From a checkpoint of a small mixture-of-experts model trained on Wikipedia: 5755 steps.
Below are experts of layer 3 (counted from 0) of a mixture-of-experts language model. Rows are named router (the router's row for the expert), up (a neuron's input weights, with its number), down (a neuron's output weights, with its number) and show model dimensions 96-127. Each number is 128 + 32 x the weight over its row's rms, rounded and kept within 0 to 255. Numbers have three digits each.
Before each expert's rows: a language model's description of what the expert responds to. This comes from a sample of Wikipedia text that the model never trained on.

# expert 1
Description: Brackets and table pipes
router:133121123117110164083151143121082113126126145142077064103078138176155135141086196137104097146102
up0:163155070114121152113102142166095171113119097151155086100129193150137101094121104151137141120193
down0:144144127103151103126145126152125123107154124139087148165154095124130105072156123072152093186072
up1:095108108124151093126153149142124088136151149151100208179114086161184106104091185120097144137140
down1:128121179129149166104118114093177143098094103143099111099123168134154116144108146134137157093178
up2:128114067141131186133083120072178073119122167148122149138135180116105066110169104139139077125144
down2:136151149088160104131148073090107160116145096149164136118142093110079141149060159131094205165153
up3:147138104159103110142034138131139084165138144120153078150141113075082194150133076074133129143084
down3:133144076132137144169123063160114154158142186118198175126084123138081134071086133099114158114130
up4:143081120101146157122164179103138160159130107117113163106121083134143155092153149093099158187149
down4:063121155126156133140117152086166108141158190093172116152141113110164108200156133155148113143098
up5:069174149121098166167111112156137049198168102151133150092181033144116108090128124168091159106096
down5:131130132105121168124177099047125166122104084163184076103214109194116125154113111119117184124124
up6:144173138170135115107156107103122152156125101145142124100087113126166098116147097134059145082049
down6:119123107117158132110098154168111136157175138160109122151176081084116117069100145104183098169147
up7:151121143125171113115175186076075173163084146171158099133125186123151064128087165183177136095160
down7:096124153093146145142113109154106080083155103094065151153149113148084192142105082162081156153164
up8:088110139086077107086033145131179173109209125117098135153129140166158149154150119125128136158120
down8:157132057109140103176137070167070120160127138128116133130118070103094097070167209091137152145140
up9:096124115138155140104107112119168155087215120137102082167077116126153131089111121124136128125142
down9:163126093116194099161162083127117140175092097075172126117168119093090100113193121127092162148128
up10:114157140101173213146096139127125236140208154120164137071120166131104107081178109148094117108130
down10:094118109130119087145135113078174091146119117055158116160106155147170152164065071155036123165162
up11:104159063096099188146142126159156114116136114125125132110123103104104147115091166167120065171082
down11:179128155099116141132128088187103130120142118118134134146117132130144058134156144134130177096177
up12:127132162145104128150160082083119201146107171140150095088050091097133143134081056160177172132108
down12:095128163112111162139119154126172105133150100144165103136178122135130121093146113145123139209180
up13:171205147132143130126070105113172119111082063107107128133087112179139098127130148160147169108140
down13:081129151135135133096105108065130145130151167162109115092190091117149149132079111114190109183139
up14:158110155201119135135103135043130113144139092141160105106136133091094073083096095173137112124190
down14:089128063150173137112145130119088138116107166158167135135230136101138128159070113090109149108081
up15:083125180133135116135126133122112056154177151104151126143098219072106125119123122154130084136142
down15:163126102121136115138150151112175126118055109082128128121129121165125138168138140143126135134116
up16:149145160113162127107170136143117109133104075102109121080114097203176139137144149112118133147139
down16:117123153164130165147123154081094118105129139111206119131112068101149089171186093130157110171085
up17:125136144132076159125131105123117158132130155172122106162141139125113072138099173146112161141088
down17:099129132114165174132109115102170085096072161053107091130115137187148134172101076175151130159101
up18:179130154040140095159144164107107143132164161145124144094103153133117159089138154118116146109160
down18:065129167095096112120119095123146132163163123189192103126108133103148148153102059082100108146173
up19:075155125136130151165151141151189070145108111091158178091086159218191062101111147116123095167148
down19:139126127111107112164151100135114073101143119154154121100058092136139173147132155185107133087167
up20:163131158122121139159122184145112119206132126180140098073155172119119104132146117196129161102166
down20:097144136139147113107120106085145090141129184169175115125141064101115139198119094130120085211075
up21:114134101167138170130050125074122088175182155123110127140141094138162105102145094105143086077127
down21:119134082135179102144161103119137143111056102107146127141184186129120130143101130122076187143115
up22:085106109154145129096115125107149123081097175122112111145070148113115146114102095083100147143152
down22:158131059154232140088124118158090121136099161106153120134176121227109102098135099152156152126111
up23:146127118109123111097065124092116049116141174087115083160123138103073139113128089143162118129118
down23:119134067130143151200164095086091119136076090139192138150124097180109141091130108117029162123119
up24:172098129148161186088098146067159145125141141139082095108160166114122096103116057099138101074131
down24:140117097138142091151156108106083092126035097096143098140124089132070146141101109137113157106150
up25:080090102121144148086123058040166178155147154129117153135073134158130126108184112100131134091090
down25:168131111152175104065104120119111084138121119129126113123133154120078166093079099159084144119147
up26:128132124131217170183135121115155116114130131167071122144159201094121118093135109168090142124155
down26:120121131116142137129134133107159104107103080081170135154107122178162149128086084142099163069135
up27:061122164121083136103102157151117158150076094121187177097156103112127132128108172156180096092147
down27:178127124123128116142142126115079161122172090171199135148111071061167139107095156070091134147117
up28:111149120134096109131156101160165103144141135118147163120119163174141117105153109105155120140121
down28:122136162123152071137143119100179120147120048141148138066088061160094171101132152106108102118169
up29:107142127080168152100106123187116140126171104067102101072134142190077132167131126121127115165081
down29:179137102137138076152148117156137127144071133056125092143155089143122145118179125132101094147090
up30:097129141119189157143128135124082161125130108144174080155138135110085143160109093160102164068150
down30:162117143113084098041115078140192104155105165146076192153118155137090124123054071188091115152112
up31:108125130085035135109121105070115153082133077101139146114050125080147098108183198113149119077141
down31:128117116131155137174130134147158114122130214097141136189155188115096153161035064187099164129147
up32:133159059133138110198116190219111127165135075146113134077172117191153133081111149164060124118155
down32:170125112108110090159175112120110139104119065158166085142137109113163125147157094119169136103126
up33:109145156062172115151157169186120068123119094118162129083155141189176106133094149147153130193103
down33:166123130107102176139152122140072110124133140174136103113108042098103128138167148147175139106188
up34:126135090099189111153145102112133141114134138119193152125145152104125125099113106134099181146173
down34:122117184127149112148115113129148089114120140081131098116086093170151125124099102168156117084187
up35:077097132126184087089161104142106121155115117138157133171109103200150141134132085166130152124150
down35:121125130123120107199139084119143125132120098116078147090138078105080116091152175121163136139159
up36:131147143114143146078125160134154117145125142205139143185149124158066139158136054136134095130115
down36:146129149129124099142150125095107078119096044171094108135156108149084155111164137095130109124128
up37:133133098139127131131159135146116101154144121140149140056108028168157181109161090083148153150140
down37:116110198159118155111163104120138112120057126128096072110087127144113096155127089159154132144088
up38:147150192140121146105157093186146123155120107101128124132100096193157134152142135124150110157129
down38:107124177142175127114116143102126161131113118133153062045191043168160149132148147120175099164113
up39:172161129194113209126119125110108128142106129179101127125146126131122140154118137173069150101155
down39:068116087142129119124153115124102071124120099092147099177156108139158130125144112116092162150100
up40:109122105105065164128108088017162173147101176149130115143143109109124078200098110133036116137125
down40:116124123137127151132137177093094129156125140143086131155181133068111129176111079138078143124091
up41:151140106118170172133130118096151136120114096136124103125134129146092092126148131135153092096159
down41:129134122098074142080118103173133111126143223144114148114096120149069154111072087145195162118149
up42:166128146127073124127167153138097091131117213094101122078145087165152091120155171140109107054133
down42:119129134110130140106130092093164157155147096145139124124117124109135134088098172115109132173130
up43:113113078096105042072141110164179077136168200098141157177118153150137128161152112053126067144137
down43:171149142101172130124124123149064122134128029161194090097107114152095154068184158092148114123082
up44:132129152137149119209166118143128130178126122215178143127109110211105106102219099122105160117115
down44:097122157156072134138137129129154115127039128065056071106081104155123174194096088130135111086155
up45:120111156137114181157181077117103091127108113098165162147098045130109137152146130065114126088112
down45:141123120152150119164153162109192186134109119046100128197139150143181100166123116177094134084126
up46:160163143107074098177069133147161093150173154133124102162144136069141147120090091121126131116126
down46:089142053118114147169112141128120164130103173154117161161132130115117135172103116118107157088100
up47:154141182113142112079106095107141133132131097133077154137126135113168122072178125092107150114071
down47:063127039121077121107115117101134105163156157164107114164143127088131117157063114086120116131121
up48:074136116091102170135097164129133039145200139115098116112104128105116089115119147119104104099140
down48:159122139111130114108149102090138187133098042095179132116157174081102105196145091131064204121097
up49:142149083166165154112080111056121093166118157139127119105110168113132107105116084156115109102117
down49:142117128140120119117172088126109080119110114178161126171132118142076134099098126114067189145150
up50:149124188195101142131149201184091139198121093189127106118136080120129105078105152148101135152135
down50:013127145135119144078118102075186140131057191107158101102143111179126154146080135172149143131121
up51:128108141180122158154126172112137145130120156129149119126093139080133085103121115158071135111131
down51:064125084127138137133120151127143092140121165162184158123177080088167133138122130070062131098075
up52:127126130120186094167145148151109130103072072136164103148084055191127074106133120155132128135105
down52:107121223116102140133142136093137128106164067152074106062177124119121137127135186123105101097138
up53:198169167147172114143118070139114139115171149129105099149098140160168135108059100188157149101122
down53:107146040118099117126110082170155131149153169178130170103110089117134152082122117097112127130154
up54:113080160109124180069127160140144086129150136149116101132147122134136093113074142124189140179094
down54:161140079118112162177124137160071119094117159165112172108159059141112109192123148089152143092142
up55:086123142128138142095109136167064167130192123105093172118144117105125082141105127145102118113107
down55:144126086151118102152143157134137123126030090085159060118129108178105136134175097099134096127123
up56:200118107143088122073099158123182103171064136142118145129087075130169101139109136150165116103093
down56:119132107138171175103106124141091141117119172152172160096231069148158136148110107125117128190091
up57:154156157101154135105092099130133134138100160143141118127159158152167084169152113103105114081105
down57:154122137131110164149153126125055070097137092130110108151113062196098156095131155107156152136176
up58:131159124149109145094102154126159185101129070139107084118094126126110194140146068125130162072181
down58:148129085144108070130131111169103077147117110102153104141126091153140135097159121115128111168152
up59:108137202140125174106081126064164153140117150136055112153141124159112122112236125141072101116110
down59:088120132142155097145146143083135139125089123046127089169182126139160152167085136159085154141105
up60:132105133134161128140196119158122068116088124102097098141147186120148049102121166163161123227083
down60:129128174132139129128118141122151108114096167177127122098099116179142210129153142139134103132163

# expert 16
Description: Function words before content
router:185111143132076175146121236136106147118132144069150076135142232149151075127127107150059104057060
up0:151108136141140084112143122178125106167161072168135195123066112127120106122126145074083153187096
down0:090132107113145119190136061099115122107150083126176023098130168142161105115122140115133169095117
up1:159112151117141095123172074149138092163108124168077135125121120137126090124122155124180067121124
down1:094119115120141132134118120140162121105161065076116149111105107092124123123121097111122166178056
up2:128129173177098094133091158134116097109080082088132131089105116126186125144145202070138090131128
down2:104118109138180094182118070121083154107143179080122143156116117178132132131089127143162136132084
up3:101135141121135153137144146102106152142116111123127143148129144163128069121120171105191152097134
down3:177135149112206127183119102120168103120164137163117188154175082090136169126148178112161119165121
up4:107058101120104109106103163132105082144077116135093105112100119083113141125121107217118132166148
down4:089113076127103171048143152110170220110116129140131066109091174140155103112125102108153144124089
up5:146112157158089181159142115162099107144061058132161165125094112139147116157101137186160126169094
down5:096129102125137049126128101146144198128113122163073180127141110115149136102111179147080106166133
up6:114127070088142174158117128108060086117161137137089100117124160084097089159152137156098068087145
down6:112126162113066073125123084180167191112124094088118102138112142143129124102120101088154161154072
up7:142142163136134106109097184096161154110112122135145148139124175141116146101172173148132068156122
down7:139128132103111097112150097155065160125091127106095166123052106104139095139141135133169116107075
up8:125087164115107121110099094114182137065070171136161209158065151192118135116123085122148116094137
down8:080135122130136102108145141159059097108148054153091069084114131118123153163083158120106158120101
up9:104124126143168162163123183116109108147121091127178086166152089113115098151124105132145085138092
down9:080129031130166132079114105114084154132143177156126128156089136105130124149111126141134167132156
up10:105117103131100149141165170114090174154150090133098104147172119153124101109117092160197122065156
down10:171130146156086068101127117106198109159119149117112123054119141066183103134141140148109079119159
up11:126117110107127156130130125133101150101161163121172106072174096153154147163138123138092140079145
down11:135129114130136087121117138132116142098120026095165137107077195112166072148107138157123135150093
up12:055088159143152125117145125136142099128117078134170110151081122121162106154139067163159118134120
down12:151125107124173150131119131127131110103160168152154175134126087129114110128115116135164155086114
up13:087104135123122103149141100148195176110091082108138114124110153092171104152186186099159133183124
down13:161133129146141090121112085134118130122124135109084179134174121098149101138130124163126139110084
up14:148146042150102104170112133141126073169135157149080091177077151102140112150112167143062110163120
down14:109121158117079164068160109151117132125180145090168052099161121126118127178193066095169143106142
up15:161116146096133160118176129146161119137115176145115107126109115132097131100091061114159099097128
down15:132126144140154146099119173082165106164151081127134118134095152056134136132125149126012173183129
up16:105135196139119115165196122111148139155118128144134183108168173062119097120137105147110161147122
down16:152130129145119184192114125084076083121144217121096098130090120157130153111100195092135120145230
up17:126120156110130122140184128131132060166159102149113110111158121086114074157092207069081139111187
down17:141128156138094077158108131176229158119163126130136143113102153143115084090153123136130080170115
up18:118102122152136121167095198121140086133081115162113141122138127111132104166094165163121101122136
down18:074124108129083134052093092166083146123157097104124098123076190124122134166124040150162137144122
up19:140112162131149087120102137157139095095161193106114123203067188154083107106087125160156140142121
down19:109122110092081087092168082130138132137114086196156124122127103108128126121150149083088150199079
up20:094132139108106181125126109155106151053069145082152137130130134108108133130149096106133162127109
down20:186131105128177074178142156101169122129162121108116096119160142130148100118084191100125110108173
up21:151119127139090120090134118118124082091131121158094146128187186137110092162133105103103140086163
down21:159118135123105110159166095197165142123163142153129013120137178124147117109133080078122133166103
up22:177140142146143135147137184073083125085204135172159129073121147081111084091131134194115113120149
down22:180129133129150170142151099111090189116127154056115099210196122182080157130122091126125132137185
up23:079152164149122139063090132098060104132143070146165174150125109154123085175147094130034064151141
down23:102123072112124135129151106147106159129103153157078167125065137090134113153132202102183129078118
up24:121108137102068093113103091107155134134186106178154128130133154186159110119119149144149137119142
down24:179131176134129158174124149143166172106116096109112166127151155121118142157117169156095140127115
up25:131152108088155112139140166105114063155132083143140155168084072075139150159130088143082148195099
down25:131123140134127147088127073122146199115113164065125076144163159188114132127095138105172126114115
up26:131115168061195111119065148112125119070159172164140145106126163122125163103105166151132111156123
down26:118135091110154102141159076112126237099096070171125124152173079095141138170158122074152182185116
up27:145115144127117122081144106155109116112127152173126163145111105085121106149139203145147104104196
down27:079121122110101112107136086116170170123146048140162068084131162115140128127130127111161176155105
up28:094145130101141191190152134107089112095164148157144156050112096107141124135101117087151072170116
down28:076121076139115076048116135117120100121151111131147108159133187141114150150111105084126153178131
up29:144097108094131164138168077192116175158080113105130135107112112168137142154100147138119150107120
down29:075139033145115114107135168120144092104135078123074097092151195117176103132131106117147124101144
up30:164129161109141131142138128095168108167052111188108159121096161155116155163104131106155152105151
down30:080121127119158078114137154161161173137160114150087110166150097083128131105136202126123148184190
up31:109116143141127123066152212132127158138121161068146143107132159100134166114149113105094130092075
down31:153125140140193165158127121065075115143105158141077175170119104154149090138139171117149121077175
up32:146146157142137104141175219138143142143149119175195147111186148042165086162114182137150145137083
down32:132134129123147157138129068108099146093145144059109169132116124208172153080142142134198122077173
up33:061134096175148087142129131152212082151109103099098105140141153120155080063108104171111120169117
down33:193139078133130195134159139117077128122117165082073135134157074128161107124159155123195118091196
up34:120125151124069115082096120164194133115102142109144118146147143148121097116143136096107124083133
down34:121141152114151097161140138156113144112093020140155083099105137154125135175137101092113144119054
up35:094105139121139134126109101056081109099123161163145090087151154124182046153136137118158146113126
down35:175126152127137103158159162160148180117149107114157093199059094107131152096094081090086163175136
up36:101142132125144159195124101122133098148190131102167103153093162108087132100135042172105149088074
down36:162130125150177195074118164079128148099136168132146148168160148141131134123155157099146154166151
up37:094140126145153138048111085131097075085185131188112108066113139107158130153154121124160128094191
down37:186127128133152140129139177127217165129151152154124134177141112165106143087110162095112140152077
up38:109121134097059084095185119174095148138132164117162130126136139077138179102164108069082178094161
down38:200130168119131148196141198109148095120137104113098145136177145170119134069063126148114126076155
up39:195197116141122131177108159187100115121102093130157124120131149121159144146121112114103122131161
down39:034130051122089076077132132134117133118104130149139094148141146155118121191127054085123137129108
up40:162111125104158172131079147114110123137151170125138143131140147155132142132067192141124144130170
down40:138123120105120077161147053146114237126106076129166143134200078099148150168163096091169160198151
up41:125147122104105084140089124166122057084158061122144128112100123147174181104091120111148120098130
down41:103126072115101104042136115097128173099120140126119070148124185083146082138130139121158136098099
up42:159139119095165170102099132086160109124185163137116117147161135083126158132067071134134131126168
down42:148121065121131143149185167082151183155083097122110114116143121131148134127142148108147138189131
up43:141137056103140142153114123167158103101122173177069063113174162109111151114133088150064118099119
down43:112125131138155198122121140110167140106110093034141152179143109129131110132144032108167159118128
up44:148084111149147123136084188061108092110107113124160149162132147120100121089129188229157055102193
down44:144111173116083095122142054156111153135164141103104169128156095116123148135130110116130129235061
up45:072129144137120131122069159176143144150126059096142139167131128194173141109163154089067140089159
down45:084146100121117030160127065129109119105116084152168102106089117102118136190102094106164158148056
up46:121149170132142154124136119166137118120178145134136171151122101167195130108115100099124147122108
down46:135135074110083077090167113117086119120090109189131110176112117168105116160148161140117098127050
up47:094116191151089157106095154088104126126171143121108127096129142124147077098157171136134136132127
down47:215130137132156112123168096132087210153090163132128103201149111142119180148110129107128114151174
up48:159131161115123151094117167108135160131166212152117136170104150119135170185112067146136097114145
down48:187119091100115157122170102105126139142126112135113116205164093120110145124184129101107135134174
up49:151138139148170127080151150147128168122128117185098111099167109123098146140151100135139080150097
down49:118133098104095108136133099139172146131151106129140189134114158126126063182129130136139143150145
up50:155120175131144082141107082109135193132116099120132126126095120139140050085131152129145065127108
down50:096134111111127028126128062138099193104091093162110179138173107094138174191158105081181114143096
up51:050170089163154105171093166108168137119079121087119103148151169128148062098155109097125115149112
down51:192136211142101139108140159157091132140160187165156130158108110110139194143162119130133132093178
up52:092114102098153141090120115149131107103100076136160115151133164101087111126146081101098156165160
down52:204127137146144187154118148091160078120112178152104192133105131171133096115135193096169138065198
up53:135139099124113108195090141120131125129120081107105110130111155080137165136130236094128172169140
down53:197121153153129161131125070185106083146105213078137192154216103182115121125149085154131104111189
up54:181126150128130134079111182037140187117102145125145134130170148133128113118131091110124110114166
down54:153126182147151094159163155159119171127122113072146130148116088120146155157132073100105127147161
up55:114126132141106098118135114156117141121114137148113164116134122159136117143104095153079111170145
down55:052140073101130118114133130104167083116164047149173024095092149081163087139146088112121151132078
up56:154145098119113131150095061053132170126144123127140145151139153129169115164133192147116054127162
down56:116130150138105067151139103233101168088130153111102125150178091173089162155088086110155127146107
up57:131132162101140194132082144113176128154132193186064147141137160158108140138073110130131143129083
down57:035130126124152100094136153111068165096144066051210067139128135058129106169110097124185176122128
up58:136147152149086130137120165152149146142193106115153098118163162167170067096139122069104201119172
down58:114132101125100033114149062132113173117054109111120104112123121064125190150112164127089123103160
up59:119129132096133136177140161143081135095114120130157122140103083061134209064130157155123093072128
down59:143117155136151154077139122083175158100146138093092148091176096209116113101102122154135156175104
up60:096142152115178109154104098103092109131150102118162095161114156123177141104069165120128147160075
down60:109135080131118182119162111154151172133094138144139098148173113123153098140162081138140142131129

# expert 13
Description: Commas, and, spaces
router:140126092140088138145157097116136109139106081130168119071090126121174066155052175142107179128169
up0:169116109138148134134159085138155148132184146194139116087099110091109107168142138127146126122109
down0:137125116124130101099134088132072113129137083045143142141118110142151107103125113129129155176187
up1:110118074125129108078108144109160070131096122109145133150138086210149076123139097159094077125098
down1:121120113128178105161129061172181186090195213119118121149140188078080145145098076091183173121160
up2:120129156111171135132129076140137073101150108136130154142168135088109148096196103099091145094108
down2:111149199116142098092107082105167154109113125157170187129163115122125156135148095122177116098109
up3:140151104101137057162124111124101121095071143156109135125122176055149118127173174051116201181120
down3:113128133137191124089125104091108140099159116110104174089089114152154127132073085137096118090106
up4:132129108126037101088104111100134152149188147123109147148167091153123127182125103157079075096025
down4:169124165149206153185112113214174100167160057110119096146103174056094159121082128168146186162209
up5:107162105134122127119146148148197155139111150143156131147173165049101187089138093048162148166208
down5:168125118117190159118101105110193083119038124102169112123099089156160073155132183221098123121117
up6:103117164163167118125149142101102048134141159096111137153152154116139024072154140102115086129162
down6:140123117117085132109122109125119225096083127084151168113105098192138129098089080103124138080091
up7:109137138111133103089142154144115059154178079139116125125153134183120086125141090134193125137089
down7:137128091134165136135111072124187172099117157126168131125125075032155160159126113107117124123148
up8:102115093130154140170132123137141142053120078087135080119045122155173074110142132071122109138150
down8:087121094119186121112142094070024122122129106109091161218167143134144153137124091089141160166100
up9:126141131128104202122092118121126220136131175105183164141154089115176205099132133131133122058089
down9:158132148131119120132146176120133052154127139148136078118126178080099136181152200161173116174161
up10:140100130130083129055103175129150118119154125181116102158097084109138187143103090133101165098166
down10:148116146125152179180124128112208126123112187198163179109157205085108158136109156127121117127154
up11:139109138147073146043146133087133140075090123135124148103164150137150129111192087151150099167165
down11:188124164145137124127123159108133148125132176156190071162117064087126144128046145131168118175089
up12:118111136155163077113180095146111079178189122101132131163099167108104082114189106150134171096142
down12:130122096107080165084114089154214250090116226182113209127120116162134088143103113075131097045060
up13:146159131111118184129153162038112127135107123127060145109146134145075141117113141123184131154140
down13:151135130136099146138124092159153082138088159078178102190142114141150136111078083111075125160095
up14:163111125158090076083109133137132081119107110155098157113078110116165124147155122120133138130139
down14:101126158122213151102123054135144124106161126042131145157134072094149132152062148195131176128185
up15:110099156115064112122104134122112167115074104107088168097151116123136153104121145126133158153165
down15:116134115135205129163125167149182089134150168161142050194133134147122112147204149142204109161116
up16:147141084125102109086138131108125065118154171147110150120123152143103060152176102132124111109142
down16:083125133133180159140115058170145210097096116132138162202109136148131163098076064097132148108091
up17:127138112141078155153121125168155139168055108166109122130129135109109072164093109118120090179185
down17:081133132122214086080134051116186195107156186111098154107092196073146127094100136119100139101042
up18:162158035146133121119133124129095151106120175124094132120152122187119114143131128140183103157061
down18:096128159145155133064114046155116161105146103085152144148071081129168105088128104110095172111190
up19:121118213165098092082146174070115132093110115139114101107133131151103131069133148184132129162130
down19:146118104142079187117115070154085147112086138144135136127137083047140089146117103074073105130079
up20:173082119148168096165134110096138037153136115112062127161116165128119156159124149151142158144112
down20:093124119128093108075112060167105164096128147110115140107119093132154106104106086138086149131162
up21:128123163137166101093119083101125133149083095118080167161162139136120166171159114114143191145197
down21:102131091135119121117095128164133123117118156176210112107081107168145108109123199104135090121132
up22:128116141149137126188140227123118074151133143151101130072115119091101038105145146117163133143170
down22:113117132141083150089102046117215220099075123033134128137093127161204146142153135129061125113062
up23:139118155092120108163134171135100089099123127157150110122163150130126108098123079076164126081141
down23:091119159131160088090118072089136185111137150139140158142136126133091147149096132094172138127091
up24:119125149133091145087180090085102126125104143110111096099123131165074143127120099131138116103153
down24:131129172129158151167102166181092142096160079118167101189161059124142140127104118141152152202102
up25:120141128129139199112131147097143195134187141137146165144116145076111101152162138098130113103196
down25:114135106130106092165154052154088111097137147116100165161137194169145089120033141093098146111058
up26:130132109140144171112119101010135083091190080104128089107164072114168097123155124158118093094152
down26:170123155131131084151148155231122123152161132098124079172108201105112166117117124148184158179156
up27:134156123110093110119166149079085133132138156151146158123199167137102147140149147161138132107140
down27:131126130120109143153118109138082129090045081113077124131156133142134112150136063067152125107140
up28:142120122130153085151128112137120060118112176112111161129135147169113061098206121152178125135062
down28:072120084130144120068121105142115180098205165124129147134102124093146144141064119130069155114176
up29:092111129107111094084138096157134042172137114075116167160101108095165180105204109075135139129160
down29:162128070110164127078125071062248166086110220125153122078170096103111096146072115141127162098159
up30:149119122122165091160157133161162098129095161105165135095116155064102139156154147136163097176124
down30:072125138117127078040125066130153062089144126118127114167149058129214087135124143184137133179132
up31:084095159169102156155139148123162132107118135158147117112096115141181094146133132136131074098147
down31:147133114134118086114109088130066099092190075047142094137158082113135144136100205167109193187176
up32:111122197138193119195164101111146128152162101096091141142141123155128085119113122127115133071160
down32:137129081116058173099124180141156168145128183130166081102114108154109152130211125129160114136105
up33:120131161151106165162111140169124076140152200101095081117133173098059013180149067170165106079140
down33:080126123117144114100141063072169159089145126102098175114111182154119157106070146135166155068041
up34:152140120163180105183145154090152150160156154173111117124160148115087171116065128124116072074047
down34:125140171133080171093121184108115108123031083080158124086145112159112150137172196140121127129149
up35:124147129179155086166135116087134160075081160160124162107155125081118149115167113149091122138055
down35:094136131142094152053144118137193114097090178168129109118162105199081124176126124128132113066152
up36:137127163073129107103112148186177178107131108143187057135109128134117148135139146147156113090018
down36:110133143149101155120123180016098066129132114120127136142132085077130153115173148169111121169169
up37:138151094160180089130075134099167102114153165118078117161065134127096119152183127132145124120092
down37:071125127136090139084121079130071142101130142058135185104104131163152063082115158085091152077150
up38:165093122090103216126145152130128104140098107186218118141079134096124043140077141139158098097099
down38:131122129135060089092129095155126168108096142035117100081143128100156108065144132142151110105123
up39:108114117118100150103114138106121114094159117152170124086129150149148092160141090127127111076184
down39:144138134136099159128167163112089130136129161032116083218150096202115169135100119107204136205120
up40:107104181179040157112108117144148144096107107142109133111075118188063099126098104168095154068099
down40:160119126116144148151109104104071153151190121126110101145165126049143127093131119121175144156106
up41:125066117172208113132150187134113026131130133159116143190120086153135156118126170153152124080074
down41:123119097127056154099127067104163163121150133112134118086109115043115086098171096128118154130190
up42:167100124122113072085149113109143070134073070125130127124114203108090093094158131116118091111099
down42:057117114121122132083112089132112191101204214159105180113113075139129119128079107139101162110130
up43:137175137073079119139172101090130096110135089125138112083152122112152129078124084017168132097161
down43:173134153139107173135115126141108145114164142167142147188201098117139118133049142168132106140078
up44:122094110159065156078083163060120148169133110137114095092106114119117117138107157141103111109200
down44:162126181146098151199140149161099127149117129054108130155102125117123140100126180150136138159106
up45:121121116113110072138143123102138087126174165143090110114105143104109119081128135195179138102102
down45:138131165111117185111126051148119150090030134189189145090168122103173175191125086113092135071111
up46:169145172167137133106114128109091127084109090138040170154153132141082058118146100139089152103165
down46:086141067124101141142141182114136153139128187145167072140087123157091159114165124120178084122114
up47:143126110160095064104149090090131017178089109177174124150119098133152089088151076118165041143160
down47:099137110116087138080137082189181196088163188119108127041146101096130109173157160139101137100162
up48:139090155090159130171129167079076100127137165110105108071163112163114032103147089097138186160180
down48:104136149138104128137133093149150132100090094162151147187109097115173148118087167095107104103069
up49:095155140151159137153163074146149059122099132149124109146151102114123059094117090113155099078151
down49:172133121130084158108134165213174152128104159168132071062107137101132157146148157147157088097172
up50:194131109154147167113094172094065047175168154063127131131135073080138052154149146132162121127090
down50:133134092120109127137141070177124255104113131120077170127147162134123133100134111065119168072123
up51:131094169107155067131160080195164129151122106160162118103139121113171110097125175179143134145080
down51:096142139119126143113136167119128103130154138170107042130080090106114159119204114182233113148116
up52:139121160111191097126153175067151068125066111104131127116128086172110062097173071092133142124168
down52:068123121118136146094123147069062205123105184122139175174110149189139135157080140102124084114024
up53:109109122113089137116123142122132160113137130162165162114135069169180183190123142150121087105105
down53:114133135149085088108119150113076058148119101045179055137123091112125156104138159118111159194168
up54:128147086104117057184164186157134039195164158139107086125150135120141047110129126115142119121097
down54:092128158127134153024141053121177217081103168125144187089139112153142138137078100099086138084081
up55:102152144137141043099130089123185140124127097117083135130132099095133140134098123168105082141050
down55:122125104121150123084116112179111111099163106203124091082147125110122190112172100141130169125189
up56:139075144142091097140171139133187113089120087103132135103101116172136082133164117123157134129098
down56:084129095111177110072111142081073136139183159133125094164110081046138151108119103177158133176159
up57:064089155181178113147132136121152092140174104126145131072088150147134096080102179125159126136154
down57:148131156125098119105124106178079121133117092174153076147179063129152171136163122149121156165089
up58:186157132102096095086158147122052121135096129084085133161117159121072042134097156049120200119142
down58:094129106110123170143136068139198206104176146168086153099159151187093157123126072103135164036062
up59:109095130177081128122075135115124072102152123126155094187178103103160125096119120138115110107121
down59:160116140129159137121113069160197186110069124089092146086080174095118127153110162128111133086087
up60:107135158093094103082095096109124161107095142102109144140127207123105168182112081115101110163109
down60:123110133144207093213093095162118104111139071173090153157074097087149096122145108150124120106136